From a checkpoint of a small mixture-of-experts model trained on Wikipedia: 14 layers.
Below are experts of layer 4 (counted from 0) of a mixture-of-experts language model. Rows are named router (the router's row for the expert), gate (a neuron's input weights, with its number), up (a neuron's input weights, with its number) and show model dimensions 0-63. Each number is 500 + 50 x the weight over its row's rms, rounded and kept within 0 to 999. Numbers have three digits each.
Before each expert's rows: "gets" lists some tokens that make up at least twice as much of what it gets as of all text. This comes from a sample of Wikipedia text that the model never trained on. Tokens count by the router's weight.

# expert 3
gets: "ed", "ing", "d", "er", "t", "e"
router:485447527542462575483439564459447442572522543511514571548612496546445528539537527458464386593489491491507484502514453561636518422503471491551591455532522577445512653586516456520501508494573536
gate0:478508530572463594478520564423398542435534526553464513521640500511428554534577484394531457539492568553503557484543442503537518484461408514514544543461575489463585533563393472472544477536578451
up0:536518494517508517454551555499604455422444524453488495465520492477526538492439506539457393507541381444457469509531560580483513484463437446446519466583463421497410454528561493501464463465454580
gate1:516495458419469505425484575475526525483560527426573578532498600567462499478494477520492521431466464524533483477559458536561571449444436517517470465537489474538515569435533440418493522530516524
up1:439513570571478517434500521457494438508489525538489499458545507495474541546487466421599517465521536587490525520471562532572456485455577488493559510457485488564435509412526573438452568544426502
gate2:388522419515441444442631578534452547502501585556483516429555459446515555602514595504479507515469470503487500535500448543490487479464466559463509563557517569510504511538530527503450533594491485
up2:528493590535424482500508557590542512472543537605479608507510525539494453465538572596532403596425503441455606499530530432501534542495387470460547505516478503491510497376596474528577536628516525
gate3:414472573503568553491460568469446450527439505576464485546598485486543507448476513539407510539523471510499529427428393464548552444530410484526514506547511501474571545414518430460552566490503548
up3:591563459525421536505552444502565597479559541524526501476546564502635520484514432432439601355460463428511468576562537551488469498605525520480487462534518545580465457496525508510490439475483490
gate4:568483556511421556493497541463446431587488504536492519544523611542491538503566416506591496549484515465531530434561510510443490525460456470474456480550539472423493466465522404528625415563498516
up4:423410460462460512514532506490444493557492473464555441519457477540561502540537478470488465484466567506547521423526638519437531542529470519549538609438464407507529610538388507387555510557525518
gate5:499538591481538630509558536651445491508555465611442519434483531424531434511494404562490543549519475470453461532493416513548533448526498478436412467567547626441503483524482578415534494516573531
up5:546484552481393586482552549545539570523542443586484520490512504483417466436429483524546472530592478528457417423516548553464443464504453489535565572414495528461460524548464537417528501460520479
gate6:555507556411578622426531587485615479510463468515476481560578475551597507518513438545423447449522490495461600511551524463554466550585559587467578481474530592511510531477504483513434489520582552
up6:541524547570420444489460529455519598564461564585497464421536459563581480542497563455443426472563463377512502498537439518447497437478533580521438475535503553484474518502395428519544493481450419
gate7:565449480568466476478505513543371439556414488443451540580534570521517478558476479478518435581572478515445528599546519468566495457462480577453468590477498487438512475500386557434536524546535439
up7:500512468578542527531454607463446509564497507532521475548467576441456523460562476482587534517482548534486482531517584427507482466512592471545453362499544489544456400470542478529496410524359502
gate8:524476561483509482472605568521554484481524531548516396508616466491536499507481500417467463466521455506539461453457507482452543450473458468558491536514508550458530528428526394531549404559531422
up8:551427560493564524447522509508630541522565530476478526518480468514462431523398610500430512485464436509504444537482509502462493526521512532537471600572426529496446503520385402525587435457429416
gate9:488450414494431486493439590531460480533409554570463540546537389535491501592475516470528504554521597470597572496552470505582515466547502550544471549469508596543592509427557498485562453530440546
up9:497483514429606511483475572570493496595468452562540532575505466544529473509531504452524493551537573615422484530460516512504489422498507531469532533636478501455508525453569543569469506537484502
gate10:454371549463479592471581541437490513508523488486563440507540615549578533545425421507509488526504562461530484478536467513461545462476542495542547505430540512437551547496541535567479504454561461
up10:593456439626506421378513412464491496434510482478472470612495409442498552520470515531600475421545515473576509523373603528517442575493535504464488534536410572634462442502411487550492456511511432
gate11:594554479514504460479516500586465544555436502455396477451465476453471428593574460563491468478518457452547528541536554545517477529512453496490440390494512494495515441505555457463486466487600487
up11:482455488533412530463507538539527467538444475497571532495519456506461484485479555399461485458425526463420444502419545444591500578451454490516336432475567558548513501571481437507449534486570447
gate12:483501490397513454594474487525446477511435642517595541532563516412489538460608450492526570580491550472556528530530413527548599510448487580571586495562477492472519424527513490508517529529510467
up12:529407493434466493561532530483459508581571540490491527450383431492429540456484502515515481453562408498466548514429455481482557481447466503548585530587456458438425472488457467554443510512497594
gate13:416405484578471545422481492531500590501513585488489512449527543418487459379522421515499455542471458499529483498418538554578494416456462486562527529481484466599481518471418513513478504478470500
up13:474563474507478559512459581530516521576453603474627494558580552490506459485439532501615457434473610468451476471459487448490521571526512508505585520492521468580574516525442494524596493512492508
gate14:512572542541505576371506684516461582496499541527568449521517427494499502507411509560513537527527470528478440552501435553574561560542553539492479547541513508447532520566534524602426443568564495
up14:546461533483481540505517471532573408525463469547477530455534427523612466471494562378485531495482552507556462436433480497542559458510432431516455506432513523542544431525452455449432550495414464
gate15:470516523515637567474449463500591586550543433510535508555555537515502556537449490422553529537495459532499505507433436584539589535545444617425439511507477509513526540464404514486475509490570503
up15:424490427509497487446436513464511479531532470463577575478456488474489550487504463531502464517476589478498495464491397553545506530536406516571484458500505540445515436460356417541501508507525506
gate16:488486493428572387473493571540501532497531468506479480526471545506538440596527535468529561499572552469500506532451478525507555554515479411591568454525513553449504561457539617520590449570446554
up16:548501580451450415494520427471548497529497497453486529470541565532450503588554481474498484460512493545498462469503480538502514511529393367534389448474527469434484497426494530490507470509555387
gate17:490522444489473488427484548463468567454495593521524559506511495518572573452555492574514450510554574541462468483516490607552521429502400641524452509404503492450504550545503547537490411622536515
up17:585452447481502539460536478456413476454557503586487562463541482473586535582598540509436431565466512476458572572470486520426479499496497537559464480432476504462516535544354476466480404479506539
gate18:543505554615505455479514458457490530495518446455615450414447559464518543592468499486541564469470462543494529561518472559610424422516454508497418509560462557427473527458412458482512445533566541
up18:428524423566482434466528445531483471605490544468482531400442368490475509595430490555437569522420473506510417487460474534517396479480453490495571555434452483495439489466494561568486516408406513
gate19:542563518530593399496440547522502458520463585410543487549524494525502538390526532499524447523477522465450439512429504481475435488492502464554527574483468519490408597511541504475505381475547505
up19:488448457458497550418476512523508489507492542447487494545537532523457480457531377646542361606552548516580512545437540523475491508546474525513530468482435492551375458555458537507546502536492484
gate20:454445471560562491484487545498485503494447534386500452530517490515488497538583493467523533534546457478537544551534413515509443425500503414594450544469497507468525534501556326423519474554494558
up20:539462421527481529570537556458463474444519487480413538609474547536466497527547447486524487489503494488607401482571496560453421515450486480564444485508496511638523524513463437485559495502453500
gate21:520405444556518451502412544413501536484490520484463512423487527560530527428556480510516483420543507455545518534547473521467476443480497522556549481441524511544632649505499474461607428470517519
up21:440502509449421529420431533410486518541522592445442630537563463473611540499483461622472437516484449459514538472450526362527480434545502506505617515514547535531486501465489568453565457493518477
gate22:554503441577475538416461548465514497479542470444475503374436591556524525599510530519544479489509518457515386558545509550538536383568573535428411504506569481521558545501472479467463458471542534
up22:538509500487480453422516414551450511476432466505446522553525497488499496506483529475472487472458550434495392464579507469531544504463450442449456569443462465530501596562508460632541573523579586
gate23:514490487513513396516482589473444465551538508555474414674501482527594535452477546492468485624465469622611517481593595500518523472481496457505544666414548504476504527533529464456503494489447486
up23:503461565578501470614472568454519452476448544573437505472530415509473406490433493511546443551529453531512559518517433531485573396493481385530469538505574583503495562467417476488524523574482451
gate24:494523523550552412462513414528410498533516501572434556491552584532438515496528530424588475505468464491434543515519537562538500470438554588515561572483501531521527513490488529573562465453567492
up24:422458638422581461500526519585543525526521487426552388447420470490481511510430500532498519410541559577430489460481566523550484548581514464542491469465473461443463537427454438493456510549419565
gate25:553494413591470452486498494450454455530480583516475445546580574454539548619524483483433521492535500526510493541546527423536557481541506474521545492454437488428423589542448509490489503531402505
up25:465387465533474418489488490552517536571481506462518473540533601464473492557566483438460477537460537458508498550505531448495495557591444516468518493450441504537582592429541516525522464612517487
gate26:564462532483574462430523528479511501524480519462497548554577506533440541585535454486510473484508464452503497531583475517489497415569543478515459569548576513350474449441547389476555535422568400
up26:561496422466440479443498476452471428481474476438462433490459480605526554497441533479534490530550535634487591457527449472513556406461468497434548561458444509458499502483579449597513519533461473
gate27:505519521484449527443576494450443427510600515514411563488488560386483514458460469474579516496535595485468488432584481518491520509480368429478479532513504428516561486550528519461581436518505515
up27:518564410508469562460500515545453505506443480593605445471553495567569419538462428498491485544481529495558545574471423512506529533610521576558500511526538565476499390491564526523476404446491557
gate28:597506483482572423576434536486484516507395528470485526458566398501425456460478537524439442577523472474553585519512477534554480497565386447533614517576541633411483548499481514527510468483543508
up28:419475385505462496479538498506626501460539434583500449462573535541531624484546459488527464527429511585481586480499365480488517441512502536465494585381462424471485475478514468513502469473503521
gate29:461459457482515521510628472576422555543475516415569507551507448579477487523431464515610399486465574521483504537493492528522525516520532534465457441493660543438521427522458481522548411591484507
up29:445477485516480490497534430453397409509592474505572472532435587482494505464465480467478490538555483498545575419481541371481509481585563435498441507558451556498520508489470452555558516532592556
gate30:535518448569514462513415535462450490547455448461468569488570479442489511568523538524566530538460388537583511380506451527509440464502509510504560530571527590482492540580488541463534480496453562
up30:547484545428395442476467460522486544446491574476400569554455463518603426411461542477494576545568500547551513526584570495491634464505563502501488483404460472504530620415553437510487485501452528
gate31:452464571482508466629533475486466534514512542511464462525574455460520568525526431488504502513490534502504523538479494504480551385451441524457456621487421536496516481562521488545474528440519496
up31:572493472498461495522480465516457450475505476518579410403547495508578470535446477545590550468490599542506456440554526496470503460472466468500593493469494497519474521426518540457525474542484516
gate32:519488477487509400510476554458516441556526542536333433467469480566503496515507542446574413479473516510608520415498488410469503473522566542530599498524556623424451543547382446527522526484412434
up32:532421500448533440471563492464509518464462509443505452398490591476496506509550535430520502530389503528553402526505472476502420524497473537563487569540583455492432550474395484480521510521480500

# expert 11
gets: ".", " the", "\n", "\n\n", " a", " The"
router:413457571520512579539452498406482574518435502465505454503525629522532470536526499622456587477532423480454530480478545503413659508389511489586443460425430462472583484487500476529461563450525524
gate13:450504500543447460514518489557504450452416578618531493520511483514533601536493471547491532546440488531470517499430446552490471398490447541430440518446527503487596427485513466535448517539457503
up13:545416516494488531570454433473480488436425611482597470565588552595555539477481516575484490453538470544551540456526505443420569520525397546426433512474515491500519420558518543493529537452566451
gate14:549515397484497552397478466449515452480511540535478468562498530440484499496513492586480424539532532498423505485595545516514646523469538455488542509457598498507467445510518528480586473447454457
up14:410477537424526464488576478548433470509609548557542606598446530475468501517517495513496515504445494432440522573451549488516536544498445492502528524497545513409496473536484435498483638585485460
gate15:503499523490591602558558503479478535519492515524497454446563568505468571598526553560518549540502496378501549475482470552415562483493519408534580454488524506514522506467527443492516512588472498
up15:424399580500567502524567503504496538508461511484539486489502550459489588581537554578471517533498530515500592518495594500472462457494527400533611448499487500444507469409499501458552528595477549
gate16:486557547475515486441578514418479536501494456570498463479604423394535556523540515531502559489578562496554458492510496416518497462493581441538504562464501529481515518498451559450477490464424526
up16:473463483570512464537583635530486508504574513471504599552492530463481490520532517445504381405470477413558567476502441495508422488569449506524530430499527513423471496549511564469547467650492535
gate17:570492486484463519519455506570424568448495545547494553505414543508589458522462445573439427503562512509494402413578478455500496496422506451602467634520541586507516537478493464526422477435509491
up17:487404426465498437450465509548483508455506523497540523534587459522576435592568448471502500500472502395556507488497533537523577402447572524515356496539499486545475575488504499559460393491557427
gate18:496502430515471495548506526437491597494442583499535457530452480467455418398550459517530639488489542518475439485443463532479541460518551480536527470556475502390436562450492489522529545605524505
up18:486591440449550552442477392388534476537585459542495531491441441512495620558409453522530498459506495416469541494495413572517510512546479501580473536426484491539575447503556464481396534512556502
gate19:472500442468540581479542575457450529468489523548555436503567476442513522532456445528500558494537399566605534487460476617499472489443476506525453538462559369507467543505422492556497449373471549
up19:522455629557459519582445494537517545500522436429420523591516515620532497493476484504495526495559539517493604525595476437461513475543520638442470548509504567493503485455510553566518572415491514
gate20:457530513480545536441543501421472658506514548492510519516467550509485508521646510554502419471570468427521552490491542525510568524525468556489515480529560504409494434470529483439462529568438493
up20:542494433465403447457610570541574538509516552436557512472463482450521422571458476601481465492453512598524482537612463494540447524482510487468406518502485535473494519518479341527536533478508527
gate21:419372559523584552429500435545561549499507524473510445497515612469526420551522476558523471504558524443553552533535402532454605528532525506387578529519506466470501527477451561479488528558442486
up21:458467516568527529484474397506488484604463427461480521428492421550506482475464500616405545477575462482515494523469525467435483501537480469399488591482525552451459445526464488438494390386468450
gate22:469508487457601394557533538477508510504459470591539501540477602523436452453550542489557560545565451405538551480537425475450531514491549441537650477553475411412531471476489522522483582573476491
up22:449504473487545375545503599458435497487349511625529492510493557534443516547501492479536572511464492438502555433513429487464527477539601423524521425551484421429538514461552439510476534667501468
gate23:401494613531447468466548507531513413422389543629484562436450494499506520548420461486466498523549563505597460515496505521527416500415437500566425563533578559522513474556583489542467561518482493
up23:444548571479586542525478523509430410513494608461427494576471613623570483467502537508415511485527561542529578482422526498488480508554488534484520543559493566478610551489508510556520566593530527
gate24:523437420512501443540426479495498473479467500515407552431531529497563436522539575478503565491482453471574490351492433525492486528534527510496518490401435493540463542523575605413506453469419530
up24:581507556606506505449505526514495585463528526467463506422501476460539582476548523429500447481501520679423551542532533525524515443534465439392491579576503523558546469529444561536452558569467487
gate25:514525456542550530489437492568595445469486590515508558468437490500537497545457587539476569508504470540513416516510515402507502531462423513440459590551510611533507406405494517502461454471462559
up25:542535464519469470479469502510551465461481491555513545544455511572530536477536516485488662513538591504476472528547520412528527483527430528479524470485460667496451363567429532562554505514553426
gate26:413613432477532514490557560519514488409575515554482522445519491476496551461498475339605496483579503532390603450507458471509442563479506493505413488479411495530568530361477374530435553473452512
up26:449492515560502457529475420539534486473458506482437528570447494519458409502492440491533529529509565455465505357529544427554476503607419467482522525500495536557487397510498532478483470521375540
gate27:485507470479587384537354411498485498419481513593641480542545562455436536584535485484488503599509487548614448455539481530439501435419462508562550582501474559463490553529475510525426481579543484
up27:480443474482555544522448466526527564484513393555527552551555495530484531546498466523517483447546487486602487462463519522526461535598575475503516558553507464500472433506483511503528438561619520
gate28:542434484524526544481421568552454495488459578565498505462464503518463527493566536424542539519559489503534464555513493360406496441502529546430390348460510524507583560470610488486551473515533570
up28:504453457556565542517457470590490473612470458453412593520483460556574465445536523566497512539543548550446412516578553528404485537422488428431490532469485517543439489501491491514561535429457616
gate29:528606619427494522538553460528520478433435554462548457357516488548570439505564574507457543398492520480496572499418513406486513537566509546405519513463606493427551453403448416498517502517521525
up29:447446511526422467516379538500437516503447506461521571477575435423467469457544486452536556428510507436441589494596471525419463489501493468464499447566536449552593481504529523480471470427454422
gate30:569528538555503483494597556448536508512558467436472453409477523464546531520378536519529474565449607436575599496538507518427486482472593551458535560482522508513430474472422501506493471428513559
up30:531503553523539532492507516611509524437447510484530467425450457415523527521578422513524456536566466588426459463560559477546391512607535454510597532471469450486522495532557538529484449617544552
gate31:529564493413504503595511569651481588558477562541562386488455498548490489410538511534437450573563419532445564547462494512491442495494512455574475446622555441483516449411496509445572465557469566
up31:598519497553570492494459566533518459556472495452546466647454534579505468481585507565490510593434519606434407402471534480528470467434552509506464526523399519482510591478476490509558478569503600
gate32:489535413488477529537512467523444535477497550459561451553548524510478578572572540480535496420527546487421497505556504478482505550381454477565533506461488517545555540450540530483458421441469554
up32:391421543471496527536570507476507450424446546523584432509596467526469553482465548596535492474579512474567610600503460456565486489482523401471474478514450488559547526410508516465578519513487601
gate33:458548504571513307519478554571547505557515527486536460452549449393510469429520535583518521502424444461470519577473567512480484452557573570470504405516512444495510555565433521450518445468409505
up33:386420488544491432429519457533494527503476431532450604519511419495538476479573602540522495572571592391552553468535593603466473444459497516529486474508528497485488548595473520481487512420529566
gate34:439531489446493575440497462475517468437464489440480558514550462396513472471600453585464434526525563475417535468466517591483530449528467580550556575439598474456449492480452466469572498416521441
up34:554544475528394440541537494467524540478457368533584487403461498434573480543521425460544503450528528525460528501588520474633541444528436549477537458421540478485384595555462580513387532447531563
gate35:531493486424595522517538444434460537647481533502446539466503499550449532530442397548474501575469506490463423506512573514549577554428436484446524523443469553510489458519506527500559489401429441
up35:378461475471481423545589509507545493545573435457509486518486468443518513491443478564519540569489496479481527550514478410605524525557478483440506544472501511611495457498407546600505398420477502
gate36:496535526488536566539490398432551451506435509557490479524531460511508545553590563456499525485452503539456497465395469530479564477448559523507493464510427516489571540521558445473497511479622400
up36:460434525568487546495580535494492535523461571475526446410534456429602505585475460482495400436492457467488600590563476480559416536529470509547472489471547527625466480507545427556450452550480509
gate37:452562530560460457499497609455409390437502443491592481535552507496452447495439368554484496457425474458465478413446518406518554512424504596463459671498471522476556427475544431535441508489463502
up37:534572564549455467523503485438485437481504439490473502424412436475420558585498486488502534489468457462417470496413467529496508499541586508450462594546433516499578507574464546448384504498483433
gate38:519462487431612541516458590459519525586414419488450483452515517474578551518460543490422518492518477579463523545469538535478627538432518549446492451513432535539525504489526527551489501557500541
up38:463508452496483529488518539566532515496472492513392507496534499577400520535534526546522551566545522501542311509537510524424509510519510560521421516456452472420525485430560480508506402551554535
gate39:487502568438532468509517572429473501474481593489484491585599501514495441449554501510578470430489563582481463483588530492445534489506487479628477472557458509546564419503461465598559553556454457
up39:519392440611467489534571440540594542524494435598488502481434478365453417447472500541491510553428448536472425591580474540468492544582557514474509556544517473528513577440510503572499488522510540
gate40:566496522451480373553481504526568501483478537305509419463499493537452544517460532468539537476527503527414456560446522420519514490522606465437509440450602500538536496507500437488471495454462524
up40:453441461482434458521527476517520421487436577528515421434419423543495535518539503366532557505554586539544489579543531521425548485499563450502538473540490526506601448493530448555413458507511494
gate41:492490479447507538575530517484427510532470406513437553476496523471510477477440385539519444510508548493589466585466497481542482519512546550573397374486578554489495516505507460543609522493542520
up41:519508515469553439494427535481553416555477452473536484560572480435517507437534452462424549488482549637494462443419461507514556510594551443453381590446470478500467460443516481478510474484491469
gate42:496528528481594590478557489476509530486488537471538455548581536489504550576568574566546597523528467438514579429513466476464532482534504425501589410490444510513562508478527426537481487546538503
up42:519539473484443432536467492508515465487546465473456458486446454533513420399513418538498436483449485561520458565431539512517583511465454542423422556475446589502468518515473519403475478468529461
gate43:438526565465490478529498469501473454425481603448525489505535486522526533531539510525563468539478488541435516585516461565405582426522504568450549449415486514516579484486487514491550442586498505
up43:466535520460548454511465519476553525386493515474524353482540534520478536491473498517465490490536397538532459471535481580458491589511548472511478497545504527438573547595466501507545542534542591
gate44:555459514446510563501525440455536486491538432530477449516526487594595523526507501545410452538633399542509492472429385551489515589483480407465512551483474527459416491558574532473503403524451506
up44:482519450487507557556474522513446422509432507565550468426528421534501507566609545526457518434467462382477542507515441506514537492567450501326473461442512498501412534532502514520481524564460502
gate45:540518511535491444607378553577520510494453478531449449539470488513559493472665530490514467514493479509452448549475462544567562586434467518493491547520460482436539468530490453478569493478502596
up45:487477462520525531551385587441491554530416454554484495543497539516549592492504504507495409454431444477495429463511468475477531478475463562455491516597507565466558515384488477446504473531454538

# expert 0
gets: "s", ")", " 1", "\"", "1", "0"
router:591530513438532509580590536495540522497506478437442540516507546531421449446611483520494473443524532494541442435501443505530489501541472563423422447473510488523510534514596480521443543514354521
gate13:483468586498493469442504456462453499470462518508513492484491511451461546547412470494523519531491493547498503516506378458457485502430466585553559513519585585473531502351518561495464486463496504
up13:485469580478449564486489549404473530451437396479451459502564535513499489471524526562438510473576456496460567427507600492597431540579539511473497572542523568460417551514498570505455458524480539
gate14:489565448456609476622531433475481547438518551585442531424456567535494466515497486432575510506492487490560506405579420590509473596431559482510432481472470456469537481416601462458516541468494507
up14:457434494481520515561445551568565432409504563551497495544571468512505498566417450584459532544433546563425541542446501498401435362455510487549481470462562520488547502419460511523559589466529463
gate15:575505484504500595496559506541434532433545444490552515550483576524486461473525427541529421465543527506535500554479494504527497501496449431648582485475528569430545458517475473472548491510523542
up15:497527519514534527487573511523433511545491348501491439537526473503503542533605419536443480400432523432549439493530527500418480460481473530533473444523482441436558558473522485516501497518463535
gate16:598543504446590489471572562452539536526518429390523498499555549478443501430572528491523482577508579451466494406528446496579558490497480487549492428510599525479544490457566447464406599498461599
up16:500525483460503665616501562463456489464437521511594510549454455508615523492550506445476519567429416537442513413531438518573499435484448436521492428460474587509431474574514495521503475539461583
gate17:602508455406590589581588465526441519474541531462429381496424482450457499487517485484601516532466563537430452483529460500470545476499563482535482471535548374472468454440486500466504412556502521
up17:492507619440457503467526520503507512486521556515448479426528532476547435425510496499460501543510585517421609517473467553517438531533458425544503517519510494446492553507484469539616585526446483
gate18:531545497467422432496491555456526429522499453425485487510505490570544490457588471458534524425424533452607464462485444555565485464492508496465474411556467523523523587512453482433513431464382451
up18:506508633480470527556496499516576401454432461410485524432485406508416565328522502558530526499441555506491489510541487578595454437531457479412562493525506430537525480503494477415468493575480575
gate19:484474579475446487545507523458437533484562555515594466503517584443439469467529601504514482478508456532551453483522445470412522548506498501479483456524510572420389634512510444443479477483396616
up19:441501467518469545371513413506544480496443436432432482457481515530498506462478517558547512514427527491493517507498490541544439478565390521515513485458549541626565593455568468524523499584487496
gate20:470455466491559466424656467486468506459496385537407584601508551558530484538455543454573547483470456469541550518488512532566507477520474545533427431521534506499530599557537467512537509522525512
up20:584466442435478540518524557463433468507522383549398440554497504443480504474476391495630508510556446424510467598449586438548488471500557505564464486394449572585472507466561446560565537468474511
gate21:654503481485457576531501545486538412488450432534415569434612453535504530551509555545414477506532423412523455452533509486444477566527514534492574507503526563507443651504499522494501520462589541
up21:498519433424476496530498446444502422563509514441513465475549493527513512502483483526456496445467538396584475498482512468491501494445589450396556472503560425514496467575442528411451550473425551
gate22:549486474452444501432542528534544418444489583447567463422548422580493524453495528488498573464457460487504556527519460466601532419512549501513503522552577503521406504457549522472476528521525519
up22:501526594477618471543481504462425457475505516505456498667474561466501461555527499581519450571501528458447422472441469521364438497501498574453448565484472446544584436444438471442499529477459506
gate23:459597463413509472536605542504529495560470460523477465474404560482559470506542530480477443443508552498499544515563541442599487478507497459617567468486480590503480419371582399445500483548479470
up23:547448536526457510443562515510512551492584440453556540485479575505449524512459431471542521506545485525438461532584570528525470503462496522519548531494573420400554480493439472548483425555557499
gate24:440538545464458514452549499390492480581425511575446540432452591487556469532566537415475552513510417480536545451463621509505456473418508444445513526549539634519502560518555513493546542522490512
up24:543522492571487561470544414456502494571500482500444519499454576522533459531446567488482497626522440559497592486428465533410551553546563464552435553483433572563413592540476516494478480533476542
gate25:485452481618521422507503538473536635466398508524464486436537616536532499559622489575489544524491536507523596497465455589436474496431541514503472553514461473520486515430468536473477426463425529
up25:473524551550433467517521454504527529538611548508604474540469522538522512505540613558409531474463426479489582662480448632494602434440427486476468436522503508496560453530492501494478558534588472
gate26:598463437530535498399523556463498413438519513583550515498447538560546448579528546483555478476522455545544478468477524510478432499396450556448502606569398487419446572584460495449507518409510500
up26:515537521571562617452518443516486500499480570481451401584482451499611495532524562547398535476425506466516512442547558484487481551523494474521432513569459556608562449492521524500432499507609488
gate27:496677524526582545526512371456396561558523474510514452497535516407489485417452530429438517463498544491626498464567466487487558525496489586525538535537547409408416469624507528487511473575488529
up27:493585477503440483532546493543592579502499476501490489606492532546442540461490585559500543465471536469554512511445449548523528536419504446530472485519425428492466422491575517522568503585474536
gate28:498538539508518408566575497529454429444487445472415562481550557532522517421531412524539509457507508424485504532387469501464454524559373515465380461503445501514514474597571473516550565483475428
up28:449499533601577463516528589524547514567414529473514515545537469619459555582441401536493524492491552501471538563524567468426457479529476522489506433491477531520548462466552464510481496517470485
gate29:435508474472512501517484528516453529439464572546545516621537511463435514419528527492406478468530592329513474436514466397529476589496524543531438402527521569523484502540505481466557512496574545
up29:504510521482498398541480500478523441422508510494485531513478372569575495525429501530478503481480448492530502533507604614578533458464503513479563608540568552550503388478508515587448503499441512
gate30:438512393474459478522579559452422545550470539437479464408514461496459473554502504512540471445534575524480570487493552542513536568445540461494472421414494502491572478545498492422462588562578415
up30:538499436487493525544583501490492531466551481489567482530454448471465548513521429399540566504515442476556521489498467451543590508414603494557599452534448554472617566503489517569525509463399583
gate31:525468485449561499581475544430478529466550401429521494513572503490471576498509551463541497517490543553521530480428463479577551494515533501407453512537467487490567580462475473462536477576379477
up31:453492524517619501485442503439361512466543486495486479588551581517534436430531554482532474414527577532500482435569456405441584450465499490451632470496500511495483489530449469490574505440548418
gate32:562465492565523446556577533414487435499545514503503493498551550456475572575530410535549581474426478418532581535545470506497547483489540468529494521438577497537428584489539444451455508442440463
up32:531514542543360540477538574504574609505472483586424551525495539450531520456406509457429433461452516593564550571453535465585433471518498520523458452444499468592490509597469498526576459439523536
gate33:437471452456568403481470469448514515483433548548604513513485586482473458436521440468567562512516503520506434501437379471503506570530581521522482464485496493506529477430507442468491616558547489
up33:480424591532508650506489496439517529480479511507525571432620537489452531544454498540459505523493487499501528423538486537506494454469517446419560538426525490468469505449565465566474598498544484
gate34:467601415582508489427574450591506518539575528501461543538488576473464538358496392525425449410486589606509439532501508489602524444479537490531537539621500446466479503512481486580497420577461502
up34:536547460468469556485490514546500452432453431461526462397391452436605508464570537634485518500537547379546470587432508451556495498532546454427406539480507455598489555558464463451408475453464473
gate35:516546520537426524456513526421455516446442498525514632482539586458520458555461445445500484542587514487462542503507470431456475516512478469539476409467561576455551507546509401486465542478575404
up35:531466419469421497480501504450455509532538488505564433474567568461495478519512571488495548413578455466534510392449442462494562443479506541472390482489476509453542539549444451521539540482510516
gate36:454532504486564527546504473515439633546604494472435488485528607500426590457494470445472447453493567452486412471501498428453513496460464484582529464569488476432475433545584463572459419586433598
up36:535492403505507475565484486489433453508449557538624489467483432467531484484545477522468463496537537548545490470577473506549473592591587470557550512553464493432537577445554547493449502488565544
gate37:514519472479528440548510540487517490448410530544492482415408490527438452445542448448494499618420527520478530580512480547470629508377445555512481532529629504494545538500539458556473533489465465
up37:508487532511500504538416513452537529412483464592435503430519474551494504484400512537432511471498438512509476539528466484484557512499479563491506439613461522522511522490519541488636411503527532
gate38:563520478439451482529560535490487505468460440442537506537544540461506472438534515552522486570520505542545422364521553518524514561481476498500470506510503528460403575554530448455553441524495452
up38:533593491492517452441496525552478431449479504580411510553566510513456589477462505503512436337464495524516478534519479572516448481492426492524537430517489479499469482469447485481440493571519578
gate39:561573534486566537462458528526492476513546466504436482453481540554496417483601502426500619528494526569592518511489480423532467588564439549399483463448613478500537514540452500546488470478493474
up39:528487519463464537550529486475579479555437484505577495450559520423504543482443506599481522486496550460456559466439519441480448595552547562596483467491473505499471482568459494493446559558531422
gate40:484478500487561518542477581365546595428338487452546569444493520514426426472540495553503454474526528415458478460518477492541429571468513517499492505443508550511551575541489503510492578462537526
up40:461538630457561436555533467453519498426460447488515532513586580478406362441463537587417410474466489555568414502553546418490464466501465479520462473510507517448552559561561563546497512432559445
gate41:538554522454569499499520528410567442413481514499434447434522482521511480480495472482516551504439548479478458373582486433455483547437425459492545480616533508568497619490439519482522519514430609
up41:541560504549531528537529516421512532397512526461440518434549557540501454492509465458532436396570489479549480418529458457451535577532530444549566503426530487472516522407492521556467608494443504
gate42:441479482390557539523498564358457452493540470549468505493542554516520554605461554462494548469528543497600560442559558543479503477468459454533559389504462497528489425484478448508492469469437560
up42:450499521518435481498489539486509523494546613384586510553438486512528496488568477531535523594427544476614483589544536411480439472507520564475457468444402650555476455528505445433461543489457446
gate43:524587507511495536519517491455491508407425537444554468545464490483552552479517563480499534497585432451572479488496467516633544498560598610474579555544466537529450532576541531541483504585510531
up43:452369555560561519469431543486433431528533568453539546502356547561493462481435481475440443472567562467472497461513527501454556474582561408466503460518509512514552451564489501445490510531532423
gate44:507573565497520575602457502565487570492565575477578382569506443492558552464470439585392596528507481407531474529467525539548505551447487506563542520585474562425378509557522509571489464507529471
up44:550512475517544478538541543457459454475522599524428467455533543430535440474510536560528465535488497512407484475519507529454572457445588598510465480451516586511569455562515593458595595546553505
gate45:540500509497568430573472491554596525413525557626497490505473523465503510450472487550520566511559514433473519479521476507451575440486526441518512493506562508562414450499558446493519404444506509
up45:449661530448499442484572434470453466569457361424406533502467520560486359568481646536464518508437477555447544443461457473433520552484468525446522553488530443425520519519429450463511566506461551